Experts of a small language model: 14 layers, 133M parameters.
Below are experts of layer 8 (counted from 0) of a mixture-of-experts language model. Rows are named router (the router's row for the expert), gate (a neuron's input weights, with its number), up (a neuron's input weights, with its number) and show model dimensions 128-255. Each number is 500 + 40 x the weight over its row's rms, rounded and kept within 0 to 999. Numbers have three digits each.
After each expert's rows: "gets" lists some tokens that make up at least twice as much of what it gets as of all text. This comes from a sample of Wikipedia text that the model never trained on. Tokens count by the router's weight.

# expert 1
router:465541562545457486512522499454485523500478555507469562461512467560525474594489511509476518528511486485551499556440482536502504539474450530564538450489428452549441531541508501498510469510481580449461553480556481503470511521529509477517498501491414438523439459483464481483490429485454489530453463499515553464415480500533531569596451447471558512471507505524494516440494481528533433482545
gate0:522505451505440454481516516472518548518558476519451539534441498529499480539552470464456427461479488511516518475427469497489498586544480468512462573548536444509442503547409575455501603454569537482467528465543561533491514448546488445487517555423477430578445504461493509509524497485448449500553496484507476490490434498473494495462482496494477474451484537537480501494525487390502517477562
up0:551510495468470452462464485488531495461527473521543507454464439529523475512558462492487454472483523481474539453438517545477486518586494422466439580534534530477448483561449580506471588510540514450490564495534565481488483445563439537520468558483454485540475512523516506468551583460451490442537405495557481531535450489460509489516413482509481504467456515564528520434526465470481486494543
gate1:504476476432434460534426510481487423487423483497475433601589558588480522499482523526484487498484483503408465482503460530546538496557554569455487475471496553593484448529504564518515550498477533583438473466440525504502521476494496520464502475515487456495573521579449508456518406448525522502526540414506503484487521389520488521474484428474494497442588547522538457461546515513485521497502
up1:538453442446455482509483468504438458483513544528487502556543490547521569495503526491494470483452516554484450493516458483507489434537602517476462456521474532495557481478515508437469486530562503568465465518452441525479479434476487474489525480529434537495537540540529500506573458411557580495545575458549484485494578445526471526484473473464453508458549498517568470488494541511481496518461
gate2:440506439479449466528516470523505415528570503459437497412522527507471487543521542471493465518469452562512493542476505489534451555488555473529485539480478501451448572506489471516474436610500499428495561513542551523460454502521415496542478461463562422475456531486508472508555422524488516560447516480532495496490450419533488496478503402506525497455528513513466517445507490526453594609520
up2:509470531583482506489515469473506487473492507491493440457466453498499577533534486449484485557510464417396524509533535498559475474455418485508530484484488472503502563457409526488491549510540533462558516479460425472500462510596462496471525521498504456466503475466510533483495527498535484530566543488438533471422384485480544520480528450537489435508474482525532552490451437604522560450471
gate3:515537556430517484567486459459514466492403473528523526439481494530477498455510530532491460405519452501444456572486491531456520491457479492529486442518537514528483521505464472441469527521448475485462517488505573491560535541533473451516472480506552475521532587519484544499556461508471483530550583548491516518499499473493524497492499498452443520475531438481428434478476505516454550521395
up3:517462436523475515495519535559485512493568556464502509531572493481515505466468520460512489551504501494533595431516534421516508499543483469434525559509474501497569553438498506548509497506540504521553515476469441521431428475493455514504542524510510515478467454457508503530422512563550485461452500461455475502556521471468478471492548602539517490536445555496501518502471480504506507463549
gate4:545518523498521514538518557505548471415440489505494465476475488541548447507464540498507472534432423403506509428466445563460583528462493518506479512470484513487500480508472462524495491541466483505477501522530544479512535518531538475491521472510501469627515470563474545478501509504511498517529403390527548528479531523615516460561463485448557510577500377525490476533533516474480444483546
up4:420482556562460482459541516527565516533504555480456447490446441507501492536471459476477465478462457475460544533494551569463431504485490497423494507482505435501516450479496486507472542489443521580531437495517569455506504460510509504490518493462520527570619443512495500435505541468558455522537485495514500456366580506460589426487483503448487523526556488561464564517529445502495480518476
gate5:516488530561534491436504488573596521551496549535502549471537533510432540549439519522466554398475442507471498475461505408492488472521479536533503499460502457521462443515489469514447502595477488480523495558540446490482604509511552440527486548504482533430532523485440519544496483487515483496430536483510514478525474488587506561442496490464513569553489489527499471461497505460505391476542
up5:458429520533415506560556548545474509551519436524542532517482537416535489537472574489446504605421533505474503549518489477453550526471453478503496530577505457527497544481520498451505450539472467497585524551530464531426484528442486522516609564531482485541512554452573470528488512522452472561480542500515446447522518518443439515599553500513457493475480516504497521491512558584478510451512
gate6:512541492503496465513562546435509491612502435528485538557477441643510415510528447515502498415485491530518468528485574528475491564498473402541449525506551506474462547485468442499501521530561485434498494486523455446521622534379475564484552562559496491553530567528500480530521494504564511425524493518499536519504479459556505497563527542530474457522571502444600456505544525469534517475507
up6:489528508513520468567524534498479492627483497486518497536468516585523448521495494523498485405466507543483503533500561543485486577508529407545428517470550486489443587477444424496502580538560524445499500428504448461540565517402523523481585552537502535551518574538465490514483437561503497442526510483503544461523493460523511514544518509515448451566550514399547451527541535432544572497502
gate7:473503506468533494530476483516464497510404540489528578442517509465500446489546469506517439525452527528455549474506443489463497481514491507551536586543465455538486487464560464454508463459498516394498454470502526440473504515488505443549479598531550475468462477507531482512492430367491394542517508464520582568541525455490501480499444541507503495553426472485538476531507505521514483507549
up7:549494454515515549491573549433483450518599452499541470470510488498538612540527543464561590508516413483505489535459592515502521517545546467511529406513464506522517514522480535462510519504564465595504545536470499532520519483467449470450564470504463601537457507439485573579464581519496602509509434509545435504481446447580450465454491492533517508510540532504416490495466445573468504499518
gets: "\n", " to", ",", " and", " of", ")\n"

# expert 2
router:535495542525459469505465577449482507470495595448519509503544503480398444558477471437503477524526539479532506528525519424438509488397506483537570469474465534487462499516467522489528448490567546470466532469548483539476513449552515530494501513484489453591479492517483476520508405555439423522516519482438502467529564576523501526474521500438562605464524496478512452459503462449536464467498
gate0:492524523504501453495500499445542533520486530483513489503485554533426506459518482545527472518567532470546516440564469496510513632515594520574543441480539585574455464437474479503532449509501508498465487476505499537520524525549472488494483594523517505472479476473471546502471559451507536480566496530549518554535569474521509504387496514405459529527512439450487542488544574536542486445512
up0:548526471490567369545457512510448580497507515533503523541491516449468474434503514469497503530566460511446558492482505544546514532506528539448564472466479516548502564570507413455517474479488462480491499524465421432551481507481535473519474466496527444484521564441492498511469512509537539537515528577537511477483440520479505496516520519493544436533501558405530498427481541540470442484485
gate1:438527467560473480527506562519490429531525497492524523535505470442508502443475546477526553475465458487566515542429496566409455499509540531575415541538461514514500431538497539460563473483536455537482497519440535507464494465525505521471497488487457487477487466494499489374479439521484497573478448499494414509441478504510460527529497454511565499495453501494469543548452518477490467468550
up1:547496574478495544472482475477531447532514536581448450470570503520492518518404543482487453571537525547517445477525403469514497465486485470457537495512490528503404450542449485487533498542485482492484505499521435533520520503484454478463466484581526560531493503517451492533545542475412512469486542466475489533469493542536536487474489497487488549543493462453549436493585533458467489501507
gate2:495540547576504496490565498507483516530466458525450481501489490422490427553552549496459475524501520473496561589532453451520519535517480477466483478472444557521457570524499493485540517523527533499456491504524419484505474544488546542481498465499501450505492500457475536552505480417536480420529485500507430574494445559464475519448418515432537431510551537489485482433472534436493474534485
up2:585484503570471519484536533539479465458496507559491486473488554475434518433468599497460459439516531498618521572500523495499485496505515550512431486522467549537432489544530525553461459560454507525447482562506553483511495482489515577536558543459542514500472544465482444502568488485474477525508501560465540558420569474463478422424524521461463470545480485490442488542604510469549454520534
gate3:476469482495513521550426452513493572501479421465484471548581571436525526462494484504559518465570501513488467494414519523542511529479500444566557553472518441516432490461469497490486495422558462428497486527512477501540459528486454478532546541530535484522490428510448440504492485481426505529499482503442480466466561536511489479541485524508462491542471468545507515561451468569544501480529
up3:489487551454496442524605567529520539515478501486522525456448456487584504585476539572533466532476483428473480480532512478487479469471514512514425537491446514401469486487525541448501461497542498562491426456550492495468485525481550508456502506517590504481434571507448490527555437428592515479496540506578517541519455431489476427563589485463548551515461513510557428503541535474489517546485
gate4:455465494593490492509497525475501511381469499524474518482432480452477486529534511552551499442510519508522530478405439477500445468527462512483438426535475534512453509545469594548597484523522498494472520465457513505554494550521501446560489486480516497472554480469499519512448533473480512548405493487473558462476467463559584522524527450462424530479465529536491461502536503570524428533513
up4:468455462532549476498504506499448534494467489493529539499501539506532515549537485411455495515498469431505536532544507450491557556423481460491564523487445459500516417438507481550533549403517474442480487487507496467535486473499462466445520484490491451552488505462521463475483445554527556527499484507562523466499530472473484464512457450544556502534490479472449474487504510424496570482506
gate5:525539518456602513478543490425567505486461542492583454521516457483461516502569585505452474530546560491512448494575491482470530460543510508596477487548478503565528513440488491538540549481515527501459486445473569489490474534464563474552457496548487500511438401492513515544555424473469489594485473448505557475414529538470345476491529470467516484500457428468416490515459449495438508452519
up5:449483484505412458534472472556433548492529478512450534488426502508501492492525468472544541533465449471513583436460524467488501535442511517408519506513492533492464521509543500407460472495469527475545500517490474470539513506531474532432536492425553484535594536491544457471448617491553497454517557526464493485574505448502603502518501504471534488530519523506606520485496548490536498540528
gate6:496521525537477453444490487425472538534517517517497483494527492506514540464543574516497439481488479536426484425598528520536472475466482451545577518489511548517474503560501545495447555532514515496555520469469420507458421491515472516570479470530516478522469508535476443478494485512513563507514483481508422536504468449537493466543494461521507543458507528558453467512468468461504481472526
up6:473488493519470549509387539381463471484541526488506498538526554448479461525578559583497516461546404571445510456556489500516435519550468472518568473479503500566545453531540497509496583543473551468507497477476425550546515450461512524456479484515526462493532549496502508505509447575518484506492516510468466503460476451449453453488491480489505458479514509582522415485521479424535491462494
gate7:411516519473515496550481522519511455466531525590482541491529525489518516528456538509485510535524496519524457482513606561539442433437527551558508474579497490425472564488574462495516495553485467521499499579547497574469495486460484462470508446535503489525598479526549461468509444446409537414471510485445547478377511510528458571520460541513525569532506536525488524529539543546583430479474
up7:572488481591599511467504505564508480512478485471511488541517521498560452495505474603461458489521509521447546498463468433447458543495491491421483452503546474514535413586504475555480585532451544408450508489471450480506579569566527572530540493558456515391512492504435486473461532510532509516539518475518556505558596538480530502525541444555473469528518482511487532575475533454535508537479
gets: " the", " a", " The", " his", "The", "'s"

# expert 4
router:509507511520498487462483560462428493483481563514453524543492550487434502565518469454547536529507485484591524538463540489450480525432419457490465424493494451593494489489467486475492434516579549458473510498475444534447485584499470426463493508488457510513534466448514453459486430504385471660463510444449532512521519504524489529592517524479531498514539511496470483413574434486522457495505
gate0:459468510540477448539503520449485474491571480479469507469480559570493533481505458535507470621501478525523544502490577411504513470513417509424455543515508483474532500522487466481541459555480510567496410498519434496460574497540503509518449483472507567558483495562494535435469422523445517429510516524446528482471515486508555535502547536505516532441487614456436473493438500451477409506500
up0:463460510463444474482481460506476479495458497508469549520450512577472543487547481556521496598472447465540561482528559453488504443521479473460476514435547505463469513547486402512492536493518496477502487474475414482451502495577461502509503456519522536502509501533513479400477465551512542426556549462415528437455505460551492511496446528521520539562508589461465470501484493438520409536519
gate1:391575544492515481507523489500479452497517513447534524413493491509507470424495507456503526586450448469526491456531434403492537495417501543391484434503502550500432524577526471523549522463531430439526453478478438524534443544528548485478491421553473475505485427506446581451480439529468522526471470506469501434500571543550466516565564473502473513528518493500475518497436503438493489511512
up1:535499457533455525470455485489561522506529483587485470538507514468545492528514497548501478488533562539492525559477565601521425482508417457599453516516524510529551456493493475495417476523479502518485544494492537453519587408488465523502546549484537533485493536512541476484512574541545499467514483433550515548497427476469531486464464511480501476467537528433485479464592550524467483496516
gate2:486552478444439413478514519515483515544483478496482488563546456494528494518528479461494511429459477468496567534523448500461506496521498482537501580438468594486523476494474524548536415548471507448470516522544495419537472472482499513503518454483492483568461477538505545484498475408513502501491513546587522488499484523457430547586486535521455542487543398494520510549526494492449515506538
up2:470462507526462535435496530452514544464463531508444439450500480506526508557494515496507442423481536476424536510489453516493496478438486512537472549459408489497475435510519514494519504496486543465459540467521506463496511506527485509569464481497463427433487504532414474506453497583539499470564481498502532504535528544504457565450571511460488600459573458572480532530442519524492539575526
gate3:503486504498542434534462480492410525514505481495462473459445514484522443580529476509355505522551441519538554516567518525431504513440525512508454452498545482470449493508528509467453474514476455554412501468453530570473535513446526448490450574493474541485491415497460441489469511557426526505545543484370477524513541516430514460545461485525519532516518527394541521528508586530494542548466
up3:498503508436447463498560483521449443467479474546473521521412474519457458436502554463480513476430459504518498495534479532534512533518525473510456489559488491556423484483453440520545495474507503501539432563484499561442484431488516481474477527507444523551459573551496549506551446554486506470464572508522406527439509527489484447498507471527514545504519497487534549541498492549548456518458
gate4:480489489552502549467470542496528438477569533530473540525480501408454566539410495511477493548489501511566520546509519486476498442397486436496522487536569409477416533439572492534468531510492458508498481503571462450552460490514490453542460501492506538482456539513546527485560471553461564479398441568507501545556476476546498452530489473543553403451477471453544515576473495425501470556524
up4:492476506517496532405455467542568471415518426487509558425505422454488569445474524535495510546472530527482503566522535419419517452438502462468546499570584412446512490480509559606484499416520447469524476433495442530517450472495475560470441528526488527498521514504421501431513504516508529437560501513527540478521443530479457467503541495484464551489458503507514535488510472459509396559531
gate5:520517512514552461513507529592517577439620441461501513449589488537464537562530532512487523498439542518532446440503532461510503414458510491475502488445566494513480530461437560493518491441490481555547495525486439584541517412496483419505490514488486517474574523499506523455522468493454480509563540482581520545493458528458521598481412486511519523512618430515527527505499518517521520540549
up5:424459459577430568519501475535544551541471500505526544492534508495512537442414460468482493502545510575435508536490532511528537484535437487543517455483513508596564474458530388552461481487530537493518518515475523463525546454402468539542548542512466524539458443471524464454447531580514485479557483448539495481532456470515529416485507516437551473511486502524598551519454503492473523554479
gate6:494527514562522565419537532491477498456526505480559438531496437435603561489525514502493524479534512500509486504527517493531544563492476473559422478489472499553519457510475500502463575550525485479506484568486510461542522568417486489454449479569531489509466502393504521500547462569482555460477491429500493485510499514469510489462592450527510460474504569494455471542386496535404463480450
up6:508495571445486498534483436511470500518455504540523448434489503461420432493510489471501417476460483443445527561504459444471483422513477483504493526498527505449536473496533464489492564495492474508434437516512541541511487448516495483521466531514513491619449548530462510538518474442532492532491529542447516508525493565519448464557470541521519516520452401504475504527510553515479486548499
gate7:546516505422541410526545508517489482467556516532529467547525458474492456458546526495466519521529457510513468569570488571473456543532516452444510429519502541550440541491502478590524512504486423456461558444549490529500417460516600445454453468473507448532557504503507491437470480460514509469478496440439586520460498429463518460547535553530483505508528516475470517459554489519558529518536
up7:462542450471539455508500524499479422538556597518554441506470407450502429490595552470361537572468475567529480565531475505523465495494516489427459490515486510546439493552545458569516518505416413598489499496522417483481440453527559482443491458542433444497481508529507491535539483459513533507473462534395475518523535427459523465520529496483484449521491530490459429508523461504482514464536
gets: " in", " of", " to", " on", " at", " by"

# expert 5
router:519511602560491473553461543442445464441440533475508500528476513457484410544531462489523525487523450546517511554543495467466467494469543483512515456499435485498498483531515484539494431477499559504453483472522520529481534537582473540556486478443462452528568493516445434512534464499499470568497502554507554503542553508581471561533487467475520531511561485459485496487505489516518463520483
gate0:489488509516494486449469530487428464477480517521454540525473501461517525528497518551535595542516502506485566504521522487511565471477533544537563488511499464548475541543539534479493479535451551533412494529493461542378449504521477478483507536559476467478526483491501487430528413452550498465489435513426465466472530549450559485564520579481494498466514520506529481545455503484522502401527
up0:474559515547459579516583534539518490501531422469514513500461551505456501476506449551475515494464502484480511543468479478494469461450477527509440483499468471526490543506489472495443514538538511523557498475500504423570549507504453500484520512455479495525513484477511511500559516566473489542503487526566508583505569491489499491469497503458529537508509516501501554554502496440470531489492
gate1:529479482457453584488488583559479517510535456502564472504434500505566467539518543500502538431491493515547497452569505529506524447511498459467457475488483427500473521480448477437576446529591569527456443493489518514473511458512501485460431532459410498467558557509467443546473470575495599446426459482535453509489542518477528460457486503448526416488601443469519551506489514501478428538508
up1:413531474548530433474535477494525507501441514512429487571506484497460507465404486527502454492460478473491504547449518434535488562540453524549537515514474618538507451566500507549497506437452441442553517478505527453538478598459570509502608487509509475489454439454469546380522554439484468548522498525497535461499445498557459550502514463573482502519506535510487468489533534520469569443489
gate2:543484493506518551547459530506547493543539480530463445493533550468505454501576516508482516480530485443532534448476540475503491523521460530514538441492484488532514478480491443525586379483481517490497547521456509475470460509566469425492426570509516476426514447497555536510478529521547597499427488436440514485489505465496510513551507522465483477512539512457534524564499556469478491407488
up2:506476531482474441496506527469443545437472523483539487511495478536493553503434596526525469516434459488455554532516456543524492509463524487441492616534468505388558501508488561484424569514540442502522449542574482545478548482477533540442503437502476490564512554494467478463503480456445421476503496556525542471481481522504483438455524479525481511525493465514435507436573443544494505563528
gate3:455454537477537490479511538466459534452459491497524503521520551516589548496481504496476545442489505541488496577518529515578484522489439446565406516457526512549538504462506497497472471454476566505494472486513549473432432517455545508490491509495472505498498554483484480447545410548569491484462461517500523486440427478490414518557552478480447539499421523472487537557515479499450514443548
up3:465478449524563498478453482526536562531480510514523515474492475520406442512506463504477456525472432488478469468542470472445538538489548516529541526516504491443538502471462488422444437500511542416529451475509460463462523517404530541486464511513534514495507483503440464574484484445469525474538502478480547534530525495538558539498563417514474491479507489506532445470488576555383499542515
gate4:516551508572465538499472439496481520536467450466552412396511525524404509569514446505499506433523536510510480521494498508483530470486493528495524592559466508555481494467443479472523459531447510513558509492492525489485475464552483558428537431454521509543532481483539509498544513529458561507483542531453493489548473512549445535510481549513469496505566490438468527449499501463486500443488
up4:504501510585455586489502381501449533485456501560550435499487490496507450502506492549481454448452496458501526548502489523443539508462494536515439513551493484554521475512477482465484488540539517535525459536474495597481515512582541497499525443472442528584508506459492519488541565472535500525446396494492569453428437479520516536524515502506495436512570475494464507490496488471443525445512
gate5:514498405484547476551481506620531536528484473543471503503489571599474427504418501519530515429518484477491516445550450451534511518478505445537546486575535446440542504463489485522457534425479503487490464476564523530610536511515448532507542501462542486474577511501495530411557523560483510513426533460479457545518542481518506499484538512520470468505568504503499485440512472493497489529528
up5:424509489554422499455570555487469409487530518446550467504545511462481486413509471419450475503472435499593472504447511527557538498518480455392516484506482548575467508524462475473533452485510498500558483520542509452492488473456548431418440504559472526447508489509492495524457518481416452566513534509488458467525481535454511516469538552483489541447553560517506522531541506489498459510503
gate6:514446510484468465446505484535469445466481527502431461474397502505486563483542451467495529514471465480423537444543507505529587483460438481529554489478481464472531479471475497501500495536554548507501531535575435489455496464538477510469428538510483479583521459524532513508469519539470486617476521530492437513457460525476494516493463498529510440441493454464494523508443444516489487500573
up6:514482557477527556539486483428520557548517450470403526546458507508559529593542562480532447506438441510466548519540500538471466518494469507516497499548587434505510549484566528492433500508390445462478494465494454484472537556453526533506572518507530528589404500546490516576494477513497559430518508492523437482470543411521459528508566503420498526457600486439500515456500488527456543511562
gate7:547532482542480517534557500437491525520473531514555476480512435485469506471550440484505474565510515571494504558477530500492521490565513454478448490539517446503533456541506493525495454466527509517500541443559531462547499438544527423557393516601469494455502460503583457481482477503499437580499529517521468541460521463521561534428462530465579503536482545447450518507465579541468502505501
up7:529464455444507478518551483418501503424512545459513499488535502488513506496535545534452502476501519483444537457516535496503491466536530474556528438481478519587517509509623498527519463552491520478483391520435468437521391586529526483524531515505511519442471542561475505506489521467459462508549489470507460536559509520479468528485595567493495508548454479518513504517554548383558494474518
gets: " ", " is", " was", ".\n\n", "==", " a"

# expert 8
router:473502556471451450499476475540512562470507536526516407487446492474473483519507522503488509549551489478495491498544485467471491509449487446489524453536517568561507445511507454502422445481533547444478478389529476541470475597498422483543491513430461455558478550502533508494504443552447443506536469505534515455505467553576565560546515444497488624525551475490488536471511512520482490508421
gate0:514491465466500490566558445511435537517435497521507466536465578534461513475461495514487515472513506431483523546539573533466468471561489411569482505490595455528453572446519437489458469502573503547529561452446549505538419524543519525464505495517487482495439483437537550516508494531516453477525482468514467470495477481455497506470513494549523513487468506546487573506504463528565502473509
up0:564451521421502498555516509481428471518457470525539511555406524541493477513448533535542492449559530447517469483485496508538522503552500482489475551447532472602444479546568447526494494504573498532465569492493567491526410497512536579486506467435486506489457466467423534515489481567524485489496470468546479484505553457473494413463486514524537551509490464573481533499426512564581478443426
gate1:527522549420536485564429437499507521539493525448473483441564506523498511496524523520449443478572467534539484496518575494495479458466482543503492449447448555504472483510509465568514497475467453497523539560497486599517485510429500502522545503479479473494481476410502491487454472485513523558469597466512572461452507554511438506456553479495456480471501470522462552486463534497506433534410
up1:509432486560468458498502572455528503472486438473562525530500493441515515508472489481517537536467451495481498539479479496492562494495504429548505507507570455576593542454525512428477532517512503529474534450567514512467455489526539543479430541492533519488526493604557471558537545466540519510537396561483454483501547492502540480507457550596517439526527512567462432521484559486484446499575
gate2:430461461509531453444456516511440498496563524520486530444550523493413530485511501514503538520512441468539491516529503557447497460513446484487470485473508492494492521481549536479442516492555547571454443555446433478522536469481505496462482520496464481420498428580535538498476476542480516456591506485514435536454462527512501517629476514480467497434461456430474494523418496465427563501506
up2:547511514477483483558549531488458520484443480501507456466481444527557495504472587475525533559512515481543458451493473510529486444486497497520518461457502504462472466511407531499532509438516506402464581456544422536567548491435519490512523417485482538545597519526431476558528508579541527477492505426514528426490490417575590465515533516478485537556472552577491446471492511501431446485426
gate3:439596554475452535504497461501499470535543452531517489510539449580478484480530551457465476521553585495519502513529513437441447513472441512485499464489527453452540438490493515502439501578530475451516472450541508505524591450516474557493473517542476632501520579498483559433500481556479538500485522521495544405468559479532550545558442489517541531520492511554528592485513503483591523496400
up3:590513488479433519435530527500472416432502475500403454442473506479565531508470470590512543527458503509523504500517522525478553472511533515480427463517528548556492551565398504502529513497461537508460522525512500563437498480522495500461498549512508476441501439520449443581507529503523462492570518466489450515531495500480539497519569525477443535502467521443425515543511503448466521467527
gate4:493444485496535515552516513522534515556454506443483506459507578431488490527486502479530549489528559525534457492503528469491541539526545561545533493503500492462533434455460501506472553529483483488439494499517593522515551606484467476535421502459541563476465513439516532501463516486521442479540508520593464471500478510491572466524525496533436558536511514478541490507517526503507505459455
up4:501567509473535467501414491579473495572476441559477492417528493525547477474481479568471520516418506541449527551461539520525498480494471466528478490548479532488610508517505489480522520510515470479550551468457458475473496476454517463457505499496489502535497543473504558520501472467516486570449514529504532434488524547532442432497505488497504483479450548537520521515454509455491567497469
gate5:430458465495504482462448479491525513538502455494521462473491455469524478510506545498508551589503543545501411513485513565523549574554535538484491464525449491500465512475482515499434497496501511558504537453488500559501503465483460458545501489531531541409466562507590501533532461446499517482570453527439435537497520454526490588471434514493441494547524443424477473481539530472470527513509
up5:416496433523486472480479477505515472556506452455481423464493473498559492511512483455505542578529597491505440519452526507514528515522530498462538512504466500461413511478504496588515507450535491545531534419453468583541462490510451475532465502529511569443419555506592516489548439413506489468493493502454462529526502465518501578488476468475446511527512412409475476509523520520479504449510
gate6:484537519525492445554438560467451438593495535490509492537509491470457522508600516548612490539476509492489470432506477533404512461515535453501483527553533526567437470539447504480519527510548458570507607460396453499550479557449502552499470599597524576443483496505512528420495532479476480512496470505482491514485446575504516555555536426504501470497513512518425444560566493528516516411509
up6:533510539505527488465453491459534436500475520483507438512479573450446521501512520498439559472498487512466577497503504533478463511485518465513536445476505403437507479519538467531447484520505573497582438545533485429470517501509473462541440408554545543492520491569519472443477515481496492439470513538470519496471525470505547536450530583513524477450480499419563480384495481552458459553509
gate7:471481501412522515466515512494464512522542467558519491522498499511477520503515541478517470494449525446561466530487486563514551443498478510457535578459466495529448520483484482583488542500515520542434558535522501534443495573478500468487521504516564491597467523479585479485538535505484518518490564462425548507484592501572492443484430526462516511469472506477575464496465425503499543528452
up7:543505502454573466501482506443519514537449531528555554472508477478424527422515515510438550396524507472536410519505571464472521548560476549532490565534515489474525483458516458536501510519487568445461520536516480472481528460452529495502530499507430544494475497545487519484542522555470529541500529596581539572541486531445519510473448538503488449517568422524488518543457533527525444584515
gets: " as", " was", " had", " is", " he", " be"

# expert 3
router:471487560508465511505534529519485489523457527466557551542515472509445466522477514480479545522532451449506505506537485450507477509431497452535517470555466454491443483558478511491514494505415522498483549516522557522462495491534492567459542505475462497428480495487463420495539453521467469519464450495466436449508563585583550551560495486412541497483521502444527446497515486457517483494495
gate0:487513521519512499511453514536502504500520467485495504491528479453561475495491574430510512508504506516485505518521571539501560543505427514532423537580525574485467507514435529522572425425506415534516445465457489468508506535500480477515499537511483504507512467460575478481508485485538590471470477510474489511443516559492523502516490475471507518489552526526507475543544484536506494451531
up0:510569417495513521468443468489531519538504515417512425511467486553515524493520497506452463512537519486468538530455498504516567509543467483458514493443474431504548472516528439499556449543488544445514538531514510549508508467528575488513507423517499507475431503489503495531514583511451400485499542459446426477500526461459469499462521509510486506494428488495529545473495492513502545481462
gate1:545450584510446513483550514477495508516548572477525492452496536487446499481440546557589508484539557567430549466516497571509510485487493536514481534512541557505514462566484542483512512492474518516468478466482523544515520497428550501503481509448608511539491537581488524465528474503499431495454448522556510487493478506466459467455543486425474419482437475479552513560535483574538509478542
up1:443600502575572492475445452525552521467479455498495517540559477522579510439485493501434544481532446471503473454533525540485483440483500459543499462502569437462498509493460507512515498509514568459494547538515540497491471499469483562473495486475502554445453458421487516471591498498525559473500533507442436502583565446544582436510506473529520535480492463449490474454540510517455566438501
gate2:455500567467546515586563522552449551476448512452523542477506481502506537509457519490434519540448610577481505495550455482572512530530488549499534434533530515521530507495486435482562515450566409469493479502506492543460398476500496507466496526493493509524571503524486427464491470572523554533477492406468432512450478558524402472506561476437467512519453562505424489461485422484565516531502
up2:551524510532415462544503502544595457481547546449508493492493456537516509516549513523519472500534538494480478450528478494489511518497476516493454542525431474449520521446428553510488482505473512527543460475576504426507485551481480476440499586552482509480450448504518466431435470491504498481546538393463539484454452498532442466475566447517554514590526523496444545467473501478511454510461
gate3:557549519494512457448485472520527462453601498462492521431527442454464571431454553509513504519463479536489457496491493515485498533512520449431576482526455490549549512426531478489465512470526535517521506558511496531442388471439425422518482509513473484471522578447629499525434478542472484564518556532502465521492489464453577554479547547472568476431510532513529540525580502475610523463478
up3:414530490508503481523487476471539511507514508487538476533426511508488488553515470593498470517487463518506517567554546509487484512471427563542467570488449546614548508522528475499492543484478553490490515533493498445508512534491464520495452540484605532527464464457386482428483535574573448496527427509517564491517418512469441529484507453516530503469438502440458490512488472467501461488502
gate4:427482570533504505496524497487490489452438523528446551509523525533456515494490498548453524538494470502482457469552494482449483509476494472508574458561396559424460506420581450481500457412457572563475563497488578520481507500530473502447551546460479488416511559478453440505489427426537432475536511503391494436427507568512458512527510475535460474468507453562585427459478561459568412568398
up4:629474395448465541486487557486479519488471486507519521394449558564524498460529549547565427441547546553477541536505486494474469554429474476458448538461586414513540517500485423498461556515569492509481488492505543546494461542447466525535514501515506444528397494561557534527467503467529514538509525526518441528573490438488498510482506527486494551483565453458483513519488539478468561466538
gate5:475524507427471526505610498472480474452549523476582534579501573488546527488458493484545509446459458573491491479530487448451583425506500449553544437508464542564492461568482524421460504583518502501457552500414528611514451507523500461468491499553480422523511431537546526504552482489498536509521484484442497509544478525531500461532494558514573489548508550464485521417445457539531581558507
up5:489512432471512523521386471522481513507487509507431501468442463495533539547533458511463483484514516530480511551548472451490442501516538548453427468484453563514540444447522454498554564436474534527479398511544504473438462502494487521504535584480499537501458528490534458482502467493483463467506518495548550433523444454459523558484473479438424468513518414537482482499555547536433507535504
gate6:494542520551514459527536510536510515491563505567494544527443566490502561492546517465529514508508447496461501481471487430521465531529504486504492567461509495507532581524542447491587549486496538511412562537457509544507488541498448527457489579455481493403566531493558483460599491447488529501488504478479534512525570520610447459479472524539480463480441567569484489528426382553463515563511
up6:460483449545530477466482555542509555520499446489494485585470538498514441546508433540497501494402555488482420545451500463488481546484478525496519482515516503548505539459552447530546573560501541514498535486558554554483508509486511439520463528487553603436537454468534493480491507491430545514474477485529480507428484585481512519436492533507529478510480484480494485540536445504471524519509
gate7:485546556555446523492538569572507534545489431524542509448504527537505503457481504525470566493536462477487474463522438429528488560497464511569546495505522487484483518559456468508528528542480461439463550449506495475475448478549493595449530513501515461495514468482501499413554605492454477440538508501425459528498494467528481542564521389537550518524452454506531451564532544407505489509451
up7:521525496500528580524577457570474506519510523481469537456478533527462490464425504531521519458449422489462485516500491473476465552569471391557539563447467468501512420491466509508471546530490482454471493524455523544497534523540472565471553486492584482524444526506405463461528469442496539510445500529471566569550493471521488464550490436507529546476560449545522512503483589424519496452487
gets: ".", "201", "200", "202", "199", "198"